Weights of a small mixture-of-experts language model, trained from scratch on English Wikipedia.
Size: 14 layers, vocabulary 4396, 50.7M parameters.
Training: a variant of Adam for the experts, 429M tokens, 5708 steps.
Below are experts of layer 11 (counted from 0) of a mixture-of-experts language model. Rows are named router (the router's row for the expert), down (a neuron's output weights, with its number) and show model dimensions 0-111. Each number is 500 + 40 x the weight over its row's rms, rounded and kept within 0 to 999. Numbers have three digits each.
After each expert's rows: "comes before" lists some tokens at least twice as common just after its tokens as in all text. This comes from a sample of Wikipedia text that the model never trained on. Tokens count by the router's weight.

# expert 10
router:502496452534532510496507546474483528452471445514495419564511513458540521613447487475514516495550489477541488452465493511493488397511451498484532511547498486445487469548536509423486438571452471466489459535471551477525509497524465553483418518514435473477492493507559578459413446503481462478494525499527509522470545568455503496494476443588
down0:452485530523549390492582440482534488545471527442473497509465462534502529460466453408592473489438512499635473515494534509490494502545492495498543518528480519536495494465509420491538574489538513467528447488530532400516517507496547537542481510530459521522436468458489552404450462575523462495517522488497517555467476569650554473517510531474
down1:585482543436522508464440474662508487492457460503523473590482512514431517524516534522530501513473520489518505449521444461473536491442520510453491549543512481452541532539552506526497505472510498561501475489477484489470469439492499513528502546460531558459493507500503482487553409515437428446585485474562506481620475537507547508452504479511
down2:495461490534507486485493520491493469513479478391510557453480482473505509539542427508580462516485457469493553563520473510480474519587539465578564503553494545557506450484481417480486454521457455491445488387521487500484450463479524459533471507469517481551539522554532420494473466500500475514480484469422583520511488538554499546514514592436
down3:525530489463569527550495511345502530464580509526557503516479524430535538453415528478437544428430449491418475542496470479508567442517514512539471471490411449419531484502503504506462504484517521463541477510471509515512651528475435495500507567527498510426476468554545480472496455532579515483537542422525550505539535485530506520511479450614
down4:477459536582453467495497480385513406449465511523551497466530558532476519484457490508499532459491463527549395525516546508569406471510449522454446510502519521569525553477462442516472482516498576497456478542502512475424503529522482426433452434475490478453444552535484452494543512515514500488457456564488568522471550540511553471503534526434
down5:527587467499443467497483558421478492550460442458535446550470482525535443412491498481490426478503495541470537505528528494535480583479451524531463459504520530490461457490449517495484514499532575537553521539434465454514563497463544537453458448503465501490457472468502470478453512558422522498540515501495547564477489426489506507415490440513
down6:439587465529542560465559545431491542543491476528534446568546484519497445477488487564458472539558503492472535491536482512511501534412481511529485498510593479448436489495526431490485549516465461458508477494512534537509517519477502531514555496473581485521472480508511481526492524488416445491450497496454536467486494520593480493505530522490
down7:551524511420475514544451474415466546509490507534498489495426482497484555511542529508470545494572509484407469508560488497532449469537478515530490521480470512533526496497466414542511484523486461478517492415565477493471578458530477493487607478454486441544574520504507459519473471495488501468548502488513545409499470581502487531462495543545
down8:535452412543496496475546487322522474566514513517504510517508507524523501479441515516528498551431517524542491468500525514539467497503527473478446500585483521478503501485541496479494418519596564482524461497508549499535576494498527521448501479533539488415421484522461497474490502419484512585541478538497519571434535427474515443483507535378
down9:455502551503524467465477435556480466462491471469538493476459462500486465508487493460508454510486534477499481520502455475479471607382542492522491597498521491497453492481486557477551523523564561483484590500542444530547449552487533557469493516500525540457513519517539446523564500526515564487508518562528550505524575441490483484472534497420
down10:479547528517516466471550422548506516445487507489549439465459451500491468393442562527498439500486538419485506464555524457464479498533508517535505521501445601550497504507470468468490519515554528581510489514572494507524471552406488490501447499466487486504466555534463523497520461459548473506502529513518511519565563513528463440556557541469
down11:501496459507455534457515518395528463425521536468557484449433478515494577471463533482517452509506457534504488442519466423464544500493465426489489499528520464535454519503492472473503505495527512503507553483457459502494529484471454541530520445470571502564521566481603503439563519495503462448457489515502489496491516441573525593503540451568
down12:471545491506548531471449445498469498562486588468510495481433524532442476415598522450574535543557541526586479532443479455478502496510522482489560505499478494526500508562524479412466499522487499523511559545537507522547582451479492471579523485437544490607545507450518501484519451488438417577566505497499473465470560526552546559525505502458
down13:442498484446482533471558520538560479513550511445474422471492466544504465455549519456518491472484481536538502478483562529506534474499576532512547434533487553530490515488488512547530570555529528542464506553516507540471445538460519497521519556464488534499515442499426450547529514433518458493540506586501473498525446451567509487512439543530
comes before: " ", " The", " was", " and", " a", " He"

# expert 13
router:537515435528603491553554531528515520436462471469454498473534452476499489439510471468510507556515514484457494372475451502470504490508463487464482564508493491495488382504478529586507515642466438492523460491499532471539467568510484564503411435495560476456514476446470558514469483483447452542514412531543525513458469546471485476405442474493
down0:481481490454478500401498465440528504511486552528511468522424514470425503486472433434521497446519511506546493531517484510503513486491534445492507413492472445526562594533517463492456468483500456459486460459471532508458534495497536459473485541498460479528481536504474468482514515501486482494524530428433516501463510507505497503450494461428
down1:530467526467445510522453556496528454575492539495539505515486503515455510550484559391507516484560449483554480483556475532521561427477512477488491417551547524455513493572450395517486496539425448505485481467463464474502459459484490541526489423527556527549512508587520475520520517572469396524453513526499466452557554474496541488436469498494
down2:436534509520479537447451482482524467481522504501524509507457470443515563520554591524481517493487513524507483438511509496518445476496495585532531561497480540538457509414560531494539535421470544471356469482480509522489492554468546547534482547547467460521464492474447519468534518471520445570491458514533468540571499406540494614524538531493
down3:430500566513444490450565477502482504504509512490461481528547430569421525511420544547479486471533596502509520541458563446503405548570490558442507486515460471522552509430494537520475473498462476604606490486473466462439501477481492461532499469480429511440420566591502456480524538519455464503461560547506486514502495501552444500521550484555
down4:487458481512458416536498461518659466467535456511529602478479461468467514459480465463483499641492530498519543403470553522503557548554530533536553544512583524537555475490472460459560487578525521480455488387513464561600472499447523453554461519556512476482486480466462492510511472442482520508515501516567487488492457531481459486493520491476
down5:511529550573418540473516560527481522507478521554446518471404455471447486538523610461526495490493482518438515449569563510439494449426563462524571573552485477515457472465558508529504495486510478499480415509512349548487490480465496515412549500569559605475546500535483527501519585466570499562492475548478495510492453477553437535495491374552
down6:491523503561458440531459444472479485515514461508540516557519511554547448458505543471411453550430546536562541516549434486490450489510564547470488548513539571512445495529536454528527518538530497538564503541541531543461454447498439489477490559503444466550495546518501519419488469487473475556505515585492480511551523460582557607502525509498
down7:463413459515490509463492498604426484440459599466566512533569488509501498486497444522453555567468483480451579463552476485505460523458560509474484491489454490503554534509506510483541464450465492417497460495559504494465501564556469518469510476529551549539443471478502455503522440538504588530553524514474524454489476497492470467528532548557
down8:489532456496491475433558547525405474526516481510505447516451488597494523435440539470523487518524487500480511491556501479465575523530578432446500485568533457494452525475518427501453508480507493446490527578535440517561479461563523535515503468518509445510488467506453478545542491481468431555483511467495537540473500532473507426543509506543
down9:514434456450499433541483459523507462513521483479455504530515417572486499393461435464459478446518547503477461482507600527570506480498517543528502527440491462430532492494483477497530514507574528476481477501514478474504502507483529476502501461538491435504481528432450478567646474425528451505501529490498469547499474539512490540492518541483
down10:511505438521464466515497462529451498530580509493466466509470549436498483436529447528510473508476500433528546482544515475422510480457476524488483482437566469364510514480523442507540571513536462463475519493486476506468516490536498481501503464552510527496423462513526510458518518493508540554555486524522458493534514454493549539534541573551
down11:526561484474402554453526499584520480455463554507522522540491518429488472504495445533511482436516496448502562483540531538554451471460505472504475525443574539488421495406457508470568588488444537516538523410504494493459473489527530487543404557573492457538477539565563552564484503522465594517483523523465498506466494449460508444545481525524
down12:493491475459494540509570538392487473531495485475492501557414451467427542498521489490472550536467517495499504415634472420517439444457457515528424482523531502557481500531511446531492570495571371466491514532576497507488474504505494482519509545404556480487475528538584482470513517499499507508530480547523478570456458433497503502537580505472
down13:543439522514508567451501533530538428505467498459502547492541484477460497591520535534546429508467488513448450479486441502475512476562557470535505481531451510573524469457465554581554516462467438482531494529458497603533499500473570472479440508465516529422502479568563532399564548537524436450522501521463533500496526489491485445492510463494
comes before: "1", "2", "3", "4", "5", " |\n"

# expert 8
router:530566524548494459526484499505517482482465449541489499453544478538525593485510506484587490461548537514562462480504494485546474529547424572556533539601505503536509458550492479525481459535507485496504446539517441478501441477512430542510481531457482450491470517443463542468474493514448558508495553531440523501492490525523502495469468548424
down0:577452496462476472546535563490445481519577466527455577514508486526497478516488502523442502520582505508485471492484462525520516527399458466484510492465433413457510507608487543519484426492523469506506498526525496523456483497490499417492428474483541529510491481542472449587462409506522563564550510489482509547524485460502455556551530465470
down1:436515474501514443465515567416507524480523530468456504534546494500475527494560545486535427479455484505533466437528472448452449486535517493524498527470478474576497474481485445455541484479536543499516491486480521483508517525454538484518488506498483539521502525481485569494386533525397446455485529498588540470447508540590497415468450496547
down2:497463488479540437485483479495410518507520471473497494520468481427480558576575550501492470432491595527473512481466445531529479592527418522375462415501461486488362483490517516491493550460513495519506536495479549499544514509499524492528451485541472556484467522476473499464520480554443492493550499491559445485468550584493542426485471430468
down3:498503501482485531525548479518457514506519489460526516459466534497515534507486489522552434434528517571550494507542502493415471575489432442452431555486506541531542500524504488497496441487505501483399456539450517483515475431491521458461496523539521571507495506518541565515442518459425476539513483436500504512539581494516540536457606490531
down4:498528530491555485560477504536559535564540546480502515501520454427545531515453517512545459482468429536484455462483472474449503527492481507512578471439553525504430583471500452523449568535581490464467508488541446483546442500574513473520578541463542500504494550585456509510504506537504468497508570513460544526489432485484506531479528508490
down5:460506502494595456443546499454483512485544532543523539557480574484534494505484461489545479447521479495496519512565543478544537531537474512470542516506462523416518496463545523506544484456536494475519430476517502506500543508520518449520479505473535537526453500486526520457494579426525550466534492471495556489422469436432480531538507483508
down6:571516494517476531503590609416546516503520485485411565481448436519507458515523501532469503489559489447532476461484450512467481485487444512593496435529514511488504560529416466543521497532532472562562457532512542478480566542475498552453520507485500464508411448421480592472571498431566485511489519470519491576454519515468463452444508496458
down7:488557513478543496532392527487538558446448475492444489515451522487497476493526548512502469485454484479528508544561503523552536437494434441469482521486484543513503517503477512516425486525514506512521514477535526480506562545466455476499517406513501478466551461521461525525459502483498427543530505532531584470385516463451491469532589501606
down8:507493549437578463557471578505515509505514523492427482478480482510487412507482513493499526520528522480467572494543508507504544477494443552509540547568510497440602500536500554582545570511545568519458485490457555524453536527489430501419455495510493531555482489563497494524520486448467524490545470484505513461524387468497490515509478504539
down9:423485473466574526577516528520479496521446551504521536534488520507549497453518545468461519451500472469503555510454525501552567481460465570482458477506473524387510445534491497470505579452548534534490513464513486505513492479554512497519554475442482532503463506486551480569482515476492466508501470523522440534585528487520515545520517507453
down10:513467486519460526439475456451520506454527494421456494500456437512583500524547428582456471561438509503491520519465495446445493456532402462482495531568531510530579473447482500518520465533463482578536430538483478483523520535443497554480507494549526498544507480512481537498512475506463487466458522453546469500531494475482506530539479491550
down11:527473497498493461502391527553427507496492478573503428497559471480512457492603639405510499443525469438445494494477531450475550502450480473549487518457491546484529478483478473544490503513456498438456501496558456602477421482517460478529526489513488508524499521455437528492567531492525528538486526465529503454574500483510481490457468506456
down12:438507494451504521510497444460456614461452525451425480488490555475521460429543517469505568487487486482531501547521532473507537481437453492496524567483518553468452442462574431590473504538520523459452527452526515455520531437499502547424497553503526553502511464498500480510509486440556495512592497556528476506577583434537561462464460549586
down13:487497501542501474536561485487463462518487536395479533484553448481495455477492477606564456483474501534498468483526512480518451516492457478552465501491475497538526433435422455466519542538491452458512481542553475486606523548543507536485465505531482490466569532405528521518433538546465460434475605476516538529532478461468448535548485478471
comes before: "0", " |", ".", "–", ";", "9"

# expert 1
router:569564558466598480535521574580477456530468501526424457545466499496511463494517531488489481477500545492495459519444485529471500455543478484457486479555419541512484495519517535531470450524445477449560515521500446487491457560468444563413501444530483479538501533501493539470430447559485535512501505528501471437478449486493442445445448494519
down0:394537548459552523459515459490479516571555504477481544508539494505564444475580466494482535578497496422375524462491512444525558564468490434504470492516487501506530491475603520533479487448597559505489479530497516475541553601482447527504480583524493514483508548518536478495487446445508501502492532519486497500531551407495461586511483502507
down1:595537502510558478472559450435501484466507512547431514433548463510553489485496473451444452551532584519453463589490464467540499516549542495459485490567478504465480505481511509452503495548488506487546449544423450502498454499555498468400478505452504483452461440468545505484524494517503548517481468464470478511470460519486541499536520429496
down2:501511592580525491558450500451494466503532598506512493471514475479590512470458529535463496548519494520441538441541489497494541563451471480477516526496522584467467514543490504523500582490412463480495509527480561466483505558468537477492400581463503518497557559517482572509458473525488456508463526507563529474489487513485527486474493472510
down3:465549503435550477460556512393509519521536401487530409541521552526488553473491486611509469534538477517541539615485509539488472464425502523512485501494525529516551542535489498519390533506487450513497486576473507506480598460526477542514522514481500494497485539443513463487554439456533506412527471508523458512495499471456482520525508486498
down4:496433518427505486473454506436509466509503478502493553522465475434495507513528473551500545453492502492457512595422532511476457474494511431492410542533489488505514438527476571491566420575430434532466478541499496489492519573537519436513483548593484475512542549490496598446434468504548504509559523555471474427490453504505476519409461495531
down5:494545467433493535465422483467387554495502514486517552554479529469568450451481543510497496536510452486561539607474531525597462558449464463515532511466505493476425538518529526494548456451543447583462549515449454542558485504529475507452509543466523508510432483552513485474560516486490501483491582550546494511497492440529473493529591453543
down6:587539531547472469482453509469524585535513551465507578449433434559546473492464463527551470492502446474490506553440432530488512521562493513529506549486451462524481534494409531430478531522496499498430495509500535448499454529522516458539527515486460506493595553428534571481463431552486524467478443449445501498466432519557532493514502407530
down7:462532533496372472571552438403557507505535444471483472493476547540513489487504486437445490513512511489475518475515561448472525507459535457467520518429488505397464516519483490494419511497505572590533473452487529480518496497475563458577523442491431556465471491511526440497490486450489527441497515558535588562530455483445550589531492480529
down8:555528497514540487415538492478512571479479452527508490572539451525562488508510456480470562516480508529566494443594467501533461503426468511516518440494497525469484415517482488476509475479476483512491492551517445386446471506513507464487489519457542449458476505521519534527477530428418516500507513469466510540509565521507473511538527488538
down9:520543476519513478491466416484486520469528496546509514550559548451477487427446479516404452457516444474410533549518569483497520472574458509520517500513508578505554525439551483474430510470450491488426436538537480586447407521538529587532494493548487556509458501525555460473527475513517471572461478566533425501508485508504542490474570542519
down10:523529508471535520474482504506396526517465498514579427547528467449429542419508577480514478476504526472524444518522563526483500508510581519522507508554470426527483535556543519507455512487450489450523516550500524524513468487536455450501533518556541569492524511521547465465456460462485468484464391452424442445513457513455470472571521507473
down11:468497484479465491503461472474489507458535558534451429567538554498470492460508514465439453489462507509469459508556534511505520514518514489493520533494564419513514513438508447540520530478484486538557515518519493459501491435565568450519510539513524437471449491461521476447528466524536522542469514459502470460472520419484527514517483526490
down12:431472522568459524510491531512506551464490453434505516480516513497482556572524490455454517467535479547450581467465568486456538464556469543453495527531580498506463551497524496562525506518452536466516517452420473550518481568592524495497519532500474550482424478548514508525434486516552447545441455479468471532477469497509442512549503471570
down13:499474421431465485458474562542550477511507513511463540431515497533456510422531447422550486497495501530497441596531512515527508507478530533510513446520500540459439483500442525547506493487506515525523500501437553566580533488556530479521522537478499536516499483495458520555480526546454565534499462488492488449399447518483467545495580553492
comes before: "-", "|", "=", "ies", "es", "om"

# expert 4
router:442570488462605490528584528474501434499416481509474492534532433559588485576499501482479504591519468486545462490435470501454520435518499507496483530561457486496563453581455505478502479478461444508520501508531510501499475530478428507487458473502456507548501462483460537435488473510450460477481546580457476485527552494531521465423449535519
down0:542474513490528512491476423576455511501428499381459487430476495496496502516513483505522515485501531448499571530471473496420555534489504533488510560568442511506458500452487563471494490550508494531430525492496450585496439452540501560528495536471433504412438551534444499520509547496481542475443549507507498497518386528511464527541512541537
down1:467481511504545447495512503539452465445492530533548542513509479421468495470491500484538487496492468485471537588550549523519393465587419470519505509478579569461494505496495480468469526549504468526498511536482535534459408447515540442461495517421440503502510464505643434548442461473546603546482533478549448506485480539536486486498431565490
down2:460550535510534420479483509529544533474433548514489438455502536459506513484480549488513543537508435480458487360480546379516516518484477411518500547490499526537496560470508477504478544499470507436481507493548565542461494490473488473547535564552545513462439566542527449527542541518564469464453460561534503510466474427562465455498555470547
down3:528461504472508450488507454517475474520558555553472545580501497482488458490477524476481526499553507566513532488553502467481533493521491439523568574511547536526496446440474473527499517547474458491534463503461548593449508458529548457482447511570548458501491486444550531531516497539493507529508476532448436526494546512488427406496548426497
down4:524472477545503538535472427521552512505507452466517494506553554572532505437465537578453515474441483486468484523495468429494493478471515535514446520434449531474452487502484556445494472432545500503492518516529489526522494495485549533447546495548537487509536506545462495487533489490531479461509450454527371497508571566476465551504571495485
down5:467519514514499520486492527525523522506503515577509542523554422556505536525442471487595464542495488531540476455409492495514527489502531400515512561510509492557555494537565486522553527542520561491501502491491473545482509467502528517466530483491509532564506458544451538466548492485562499486572481491487461525515593492420488549509469513475
down6:452510514490453509502537539443534540502468531498560518532537469480524518483511481482501500583504446502435467518548521556526524520480540503526517583539522498408524489466548445501537541435469480501474433558476469437450587484537527518450481481476505487490459489462451549453500511603541475431461477448419484489587561541540553440524523501427
down7:583509615509487524511519424484573504461499534459468498533488489499481491483528492437549417419558504515506555462512549490535543533523486565438552553572392511458510505506552482507459482457514501445507507440438571480584577461551531478482470542506467452475454511485508475510494492485630534525470561437480527509449478474572515508471455526561
down8:498473527534475535486508531464489573507447415486515514489472538480493525476553452529526542521536407452466400519583550507543504520511513486510495500496447524476536528502500489466474468486467407476524456564417426544508461537475528545535528532445522572480396522501519575523470519542471519496420490518503526459493531584432468506511548512552
down9:565426427531493513432503457375493535461451476505508506465518472442472498497516543433459499630533501522462504493527527524544452547486500496621533447506478432479583503539434448457538549499488463486505500454514502470489575460532516489505535474417503461505518518422489465511548415517644473526521460514458470512510535497529496488511465533535
down10:493571517548511463517451393489499471436493539519480561529459512503507458554494482454491531501473540464491458482503573546507507551500463530453506402472436461483467553455557446497556583518430476501482503516516525525542473455511557428567477530464475571529558458544511509552479445440513477491496549467446559477602511561480487499535514422450
down11:556448490533500534496571525498483498503496505514481539507530531480489474491481496517455482501457499537450530470519524456461514506558554547530481482452484497444487482532571533480499590429439417490524485449506492583461538528517504484506422506450582538501473514559482551475545438479503560500499416508529592564540445590470517426503563547541
down12:487514489499465503498471521522542497520468529505620461446509546527459469494473541439455492530479491554494524461548505433462482538426538487505475476528479471464479455515520458472547493442495455457516460446457550484544497576573557551467439482518378503468461502467489530513579492563483472489447475540518431498527469528605518565578573566451
down13:458438544540404501491514489507490477543526470500462576541531485473499459488452516466491559572518442493468513474471440487533491446469464559489476464514517525520521538492598472545467521508527510540537525598414526522453519422568509469537545571543507546455435487457578574503497497495509466498537464455629501500572463474525503549452472478477
comes before: " ", " \"", " The", " A", " N", " C"

# expert 7
router:475503510526566463479499509523542534441467504473473472522473547450469511539571518477489450578519511544582522427524446513480537492562482559466513576521430560488534443571489575499510479506507540502496477540536470487509476481486475550500430487502504461495507484469492512410474503534461486439535504565476523541424499583493546508478448492460
down0:492475467548544481502501513461508492485543465483515497470497450518516529506496568431505553509465448498538471486531592554485548504450478488520508524461533490475518478482541515514507460533465564544480478584459504544485548502463490496447458568447560544577522534505493527552468509445471506475518507546511488519474505449405549441531514487477
down1:458487478467474571513501540485507516443463489474510530480547525529527509399540563450543523455505544568536507504511491454575499436509535513550454519464507570521553586512453401559480507550532473485538558486468517567464495532564462549472484479525515519439459482412575551561447470517437469439464560537515451525434474511507532480521632554526
down2:465479538410434440469522539429459498520494565440464441502524590501464484542566531498497513547441547505482490518528492526513505531455466481521532456491486514559448535416451553488557522432484524470426464527496474523480654520486549490519486534507534494494457507379519502485520442445502466509517488507483503496481523494496489515555536463514
down3:536504429483502534498481481569568484476553501500506498543491472438526573459515480567476485584520524496517545531542517507498494512481556486577532526496451543477479516511486627496576509476502461475425496491523440561447537538486532525528496440528528523469480480510502439430506535465502496441482509488477478509499445499467450497477524503536
down4:504466551505526407522495413469557505468504526457533419526463494519587528491509513516491544496519557505516493512559511525419484496552406574530472486496444467480537495478566461519478493485576636544454498502540459517451526435522473471456463560555477502553551571537517430494536444441502466472519441420439480544475473467460602537506459502484
down5:496499522481485479429414492419545531466458510503532484445459557438513456528535563530524544502516490442550442473498576475454565497462527463536527521517452554490490488546508504528557513461555518457462497518473542551504644525490521429486475469497524508477558474430470535558558564461506463472498540515514492504457517441488536518534501430495
down6:516495515473560442517479508523430469478452525496534529497439526570506488476540518550543538537513610476499575495520425458527427449456531457598479485489541544561582547469444507483510494527501495514594515431461494463527494516536512476554586497455454514480458489520520429528535572539420513529449455485490499536504452458438491516442515561513
down7:474508485568529536447519597505453541553481529463456566460465560512485495465517496456577529528514574528489521529496433570484495536467452430556499535426549561494476586518496505523459520475525430511464511512518526536486538533548557485515401480516457426509502482487448559592486548555497559531471514551507462479539556436491369486479482435467
down8:482487558494488453504497478464573533485500486468536581502474479510485489510490472440475498484531537490550467491538542540514460575497598412497497527401508525503486436478481466445511474544466503549476498502470444492457468514477517499495541569479541594621495538458521495527550499488470444494554532542474454506565493474547490441516545510446
down9:565521514521491454570507505438538465530503512456501529536462506487591511534435427529452514463560483437545494532494435516506496563529537535453434535500523509462514464466478460520446520547568556503419446462480515507454648451543609502544497533465458507557470425501484504539508465493443515503506491486513507528488489501543533580530553512503
down10:569506459491454477526491504454542464498512560495597536506486524483515489548454486540505424549499450547492446529503445569465548466514489428523433522532535500530461461477581500451505511444504526509476532502467529490465627437390566488519514528453552494493450448558432474494495526491470475483552433510494432505493566494496542520483489510483
down11:579463556522522425464511526444498561516581576495516538494501410464485549522519474493540486430532577490537444496496487527524464504520472518515398508468506482524509523503487441489495531468514498514448437458517408584538527538482474520542527496488465528439473492514478468485472554510521544549458473563494509480475515491489509530413497480518
down12:472501464521503523435550520436531488515438515544503569501463486447520394557515507473503545514544506530495538526461460547459528539555525448465471548465481541507439448531482437453509506473456513557461466524488520507480625526437521467502499496513497499531395506542503481497525483495519454461527546480547515463569521530486512547491523515486
down13:489563555521479553421464447429478502518444498509523483471500534433509357459503548492448454484515499577467433486482541540483525506449503491547467528499522533489487421493531489540504480500491493461439458438505534518473591510516583460504515508416417548489474507527495487588496439511579496524527489470496532533482546436482560534530546474534
comes before: ",", " of", ".", "\n", " and", " in"

# expert 12
router:541521549486549428478591510542513489501504475419527455499467534466548464551539443496517494606530494550462500460470455472577478484549508480459581485506454483533482500526487520478508425544451548463491470525541488452475429433515589561457486470534463515527537503482515472419491493442471556571528532534450500508478523494468521454453435522503
down0:532514532479461501480507522480462536535476488518461513581412439459603464513563473512470496499497477488500463519521470533492494549526443547511519514517441456520494413530491532505548495480510522523459452438531543454469541460505512443497563493446382509515518514473465469632508488533453473519557499527493537485512462465459503496502536504387
down1:462518542479440511471506456519454492478493551537527417464460504523517507486479409531453474547500470549452534495510468530491476450501579472488540427473505470494517464491472499457443450475422506517383518488491531551507494498445472569540579522489473515546506544506498569535473518551526523633508534537520524435536508426561484439505420507520
down2:523475476503506449539508544534508546488467522486536440586521535511460467445456503473520417401485522519459412534478511545524560442464494481549472531527565461493408523477407493494487533481555553476479504502508488451515495512533457450536448454546578452435443528456483412434455461543525522493503568452478510508505465515498471509466521442516
down3:482465569477480509469511412455538484536532485467520563407518558514604525483497472527458556511569625585554509490479521485542471550496550575531531548551438548471486498538562479447481506429543467500490442520508479500519518479553513511476516493495452495518547511506435577459484514525413487461560454491535479513506462490507515541440491453504
down4:399436498463507473467425532533520438527489430529512557532550458536449473450488556473445558466515527477503505535535477446520477538544561528569498504545532511530480536519484553480495426498514534480527510509510509478539504593500524560425494437525505577498481498580555443517489477468495506555550529543491485572489570455499566431525445557525
down5:505537504482518493561530504405490532435511500503487458476566491553492511492441479439530464467545404457530516500489524487548552461521516503481428478477537553506433508421481407526528507501524433499526532488480536463474570483470491475531542519547453516481538524503447479490524525490498494568541432520492555433499559430564488563459523480504
down6:509568445456470494565411474439506579498518493500444481476491460506503563493581468522473544550484467466493471521548488431557570536481467458509455432495456517485505490499519455474512471581532552484491460510607399461505540433487491521511526524484552511525468571480493494493512520429536471523480489508538528531528590574531588462520493517462
down7:431497481525523496494514511516464504605452461502524529553513467482536431487478472458534428562442514519448516532482435525501509549463453546548517503407512484514495469494554590568517468446464521492536550544543536524486497457426501516558571498415454491506506500432501519548467488490484456543486511512442466500505425470489513420475525490495
down8:466591482454405524542454461527519506557480496491567556490464507550450532513419458518478504392496483525593480571507499498516504467562516455507573422569474600446505532428482457521570505535511525466598521563528583555456535566521537545458441538486533564523514515519498496491494406505441508534502463475440516536519501572537529500497503477523
down9:540490478489516607514481476492559527520561534537407515485526496463590487443461487494499462527519547528425476544468598510445603488555517540523511439501534560434555465515558521467524467487550484477552546474430506538426590533423487587471442501471505481543488527415508509545501490413489513431526501490514480437403513538510544507501491515501
down10:455468508482491452549526430503483456537485483499472543582526528439474456540469455506526466449486524511502543549506532486466587463534542500553529483505478526488488509532397448533458545508532497479493559486491502485475518528447541498526516493493525483523515466491494488490403509494490504482495473542458480542507511551509520432504481554485
down11:397449360588485533513440494440439461605530490557547500496486445541523488571534380531513536532505489511562429454525480442540491474497472511530506458525469431514501445525509515416511539515523500464497441501485557521546543509510531518618538539549478479532525475494517505527497493507476500455492546576470532456509424522519548467553530495519
down12:548552513388482545483462450535495391505502492478507539427464485519507450536499497463528517519518443485502549569462475469529478594509549535486441504478500483507494410424459456473491488487524453548503520509560440502535499539503556523528508532474498448479552535541473533444517526556426515567484561556435451486544518516593512538518553488572
down13:564482555445528523456486559521551539595497468475507491457464484513493465434618480440534511483557539512507458574502502530490547507512457438469550510550480435489446556491578519559544509477448436501549497472562531539474519526478487447456498444492490507538470500426467481527567559473547506503585501460455514439505395531460460529515469464553
comes before: "9", "8", "7", "6", "5", "4"

# expert 6
router:487500564475539512463536542513550492448427513543478481408537509519483508522566497499471517497538490479524495414481540530509494519526523544513555494513518541546510460555471459468516487449496468524470464523503525478456433506538535506478499468504441478508493557474498525485456460488501467424481574536488561533479481565519455492472421442468
down0:485432487509455532423489462464553483511449491507508482482477535537494566518493544509450509509508530521453490451443504494516505564523565515454528425471531460599502518505510537433523490462481460514534471423551449451445489464448561473504518445506492455528469549505517548603472500554511527553504451533474502458525474533483515479522497558528
down1:521394446500455521512532485371459464464455537477550576492502507518499490481554413505504520449513483511487426456454501491501558435476442581534512510424600422394541508453528443466446485574418473457491442560444349474504544544470528499528458559504494600550531455514487504496493548515517466428501510567542523499591479519473566591454490516611
down2:491501518494463513521447507387497481484461503509517547507455471466512461533506498512569522504538466455519562507570459490457537549500522467536443503512460468547572514527523547539525569545510550460504547473467531466508508516457615509466537481437486500474547480601461514497555507510474469481595471472453470524516475458539501491497558481507
down3:551552545528513426433510548444451455524478519492461474488579454504488484496416510530527504508463480490529570546490495479580539490556532474476506483493512444518491510438478463553462478461418537524520534513446491500511504481504464560495486444477541544525576550516487480445476483526530520510466516469435536530445488524510504515466544482601
down4:463491536525566456488465567386504481484531447527472463545486486508487574565521575574465541536539455566481496486479425458467521507430473436567520534492570532511475511507509559465452471498455492455502459580494491500458523494465491483498475512549589498573504541514465482566532533539472429494471476535503451496511479516499521501563513539581
down5:517481433508474443527569525475493532469486500455540456518477544471481511548501484436497464463528506461543489512541497460524505475564532470489517479508500438546528564539497488388491482528497488525509486551501573471554525440508495515516571490514494519571490507471489571511486466487554581579460522495457460446464448582527558508512364525494
down6:496515443479534469500495539347520550471486550483491487442512532608539440514463532546477484513612464489478453475526459470477476511529510480484526460496462455515463441429439491490460492496475489563531436456420457583505551510481458519459554497554511489553481459477509565515557452534465509511496530473464565504546475511551498480464392518495
down7:503463572588529416463509439448461451487443469490549556543501450506520516477549511526512452479452540534497582405555549481478471525493504607515533556553480531419482475450484600517522512531573501524416510548503483487526562432462497510537467459566482448460499495496478505492452517464429488512514556541503524512479509522461559481508557553462
down8:479557465505474565453499423418515480538529465410509510473453496503456580585456539552504494461500471509428507482508495563538584507502494506435535470517521589561466458511495547483456481522506563439503487514455513509425502515442520489524508502481532523525473517485479498502506481467444428585457508616524459541497519511477490510547453449521
down9:549606531480516519499399465422515458504545485514457485510445508533521484595452510483465531526530464499459532521488514489522511510467431477501548512461509440528499510642501538510445463511476484526516537497501425466425527524537461554553523437521526520575525509518478438395517511587556484487454532481485454419558479476480571438472529452504
down10:456509465528503526479512486442588537572528434427516487463445577549541563519457521541510458469435546477519459459481408486498551495561542461499493466458503482533471460511460507476492443554453461458524485468523482477516523453461467560502423457516520477499517552537464523440497559510490444495439496522483564530524498498503446583473475537594
down11:491452483491542525496492466585536520538479529482470463492504516514490455433486465503543412482485478584461575495496456399488449461464579506492533562497493506494581479504489518515632496513531505535459507462524515511467476584560501448527510457508538557496480527571504516564480492517496486442478508528453489514577438501505561508469513486451
down12:522442545565455541480490496532518502489459460475522481463490491527438380505514540580490521510499489467455559542489501563548540450454492579475519467487511525492458561497406515501483461514465548544481477521500454573534487480516467513500438477467465514486511471534485502460421531545498500483552516515566545452433518524474511434408532504549
down13:521476497453504450459517530418500538464544488487585527513516513579489525543578530443465475485504532501482488471509504507484449531563433483474451470457502541505541525505492467384504579483529501521572410466499514494508513419489501477451489493488507433496394397470492504477440460478534514536541465545489557480535491546412538428516444495528
comes before: " the", "0", " ", " a", " his", " an"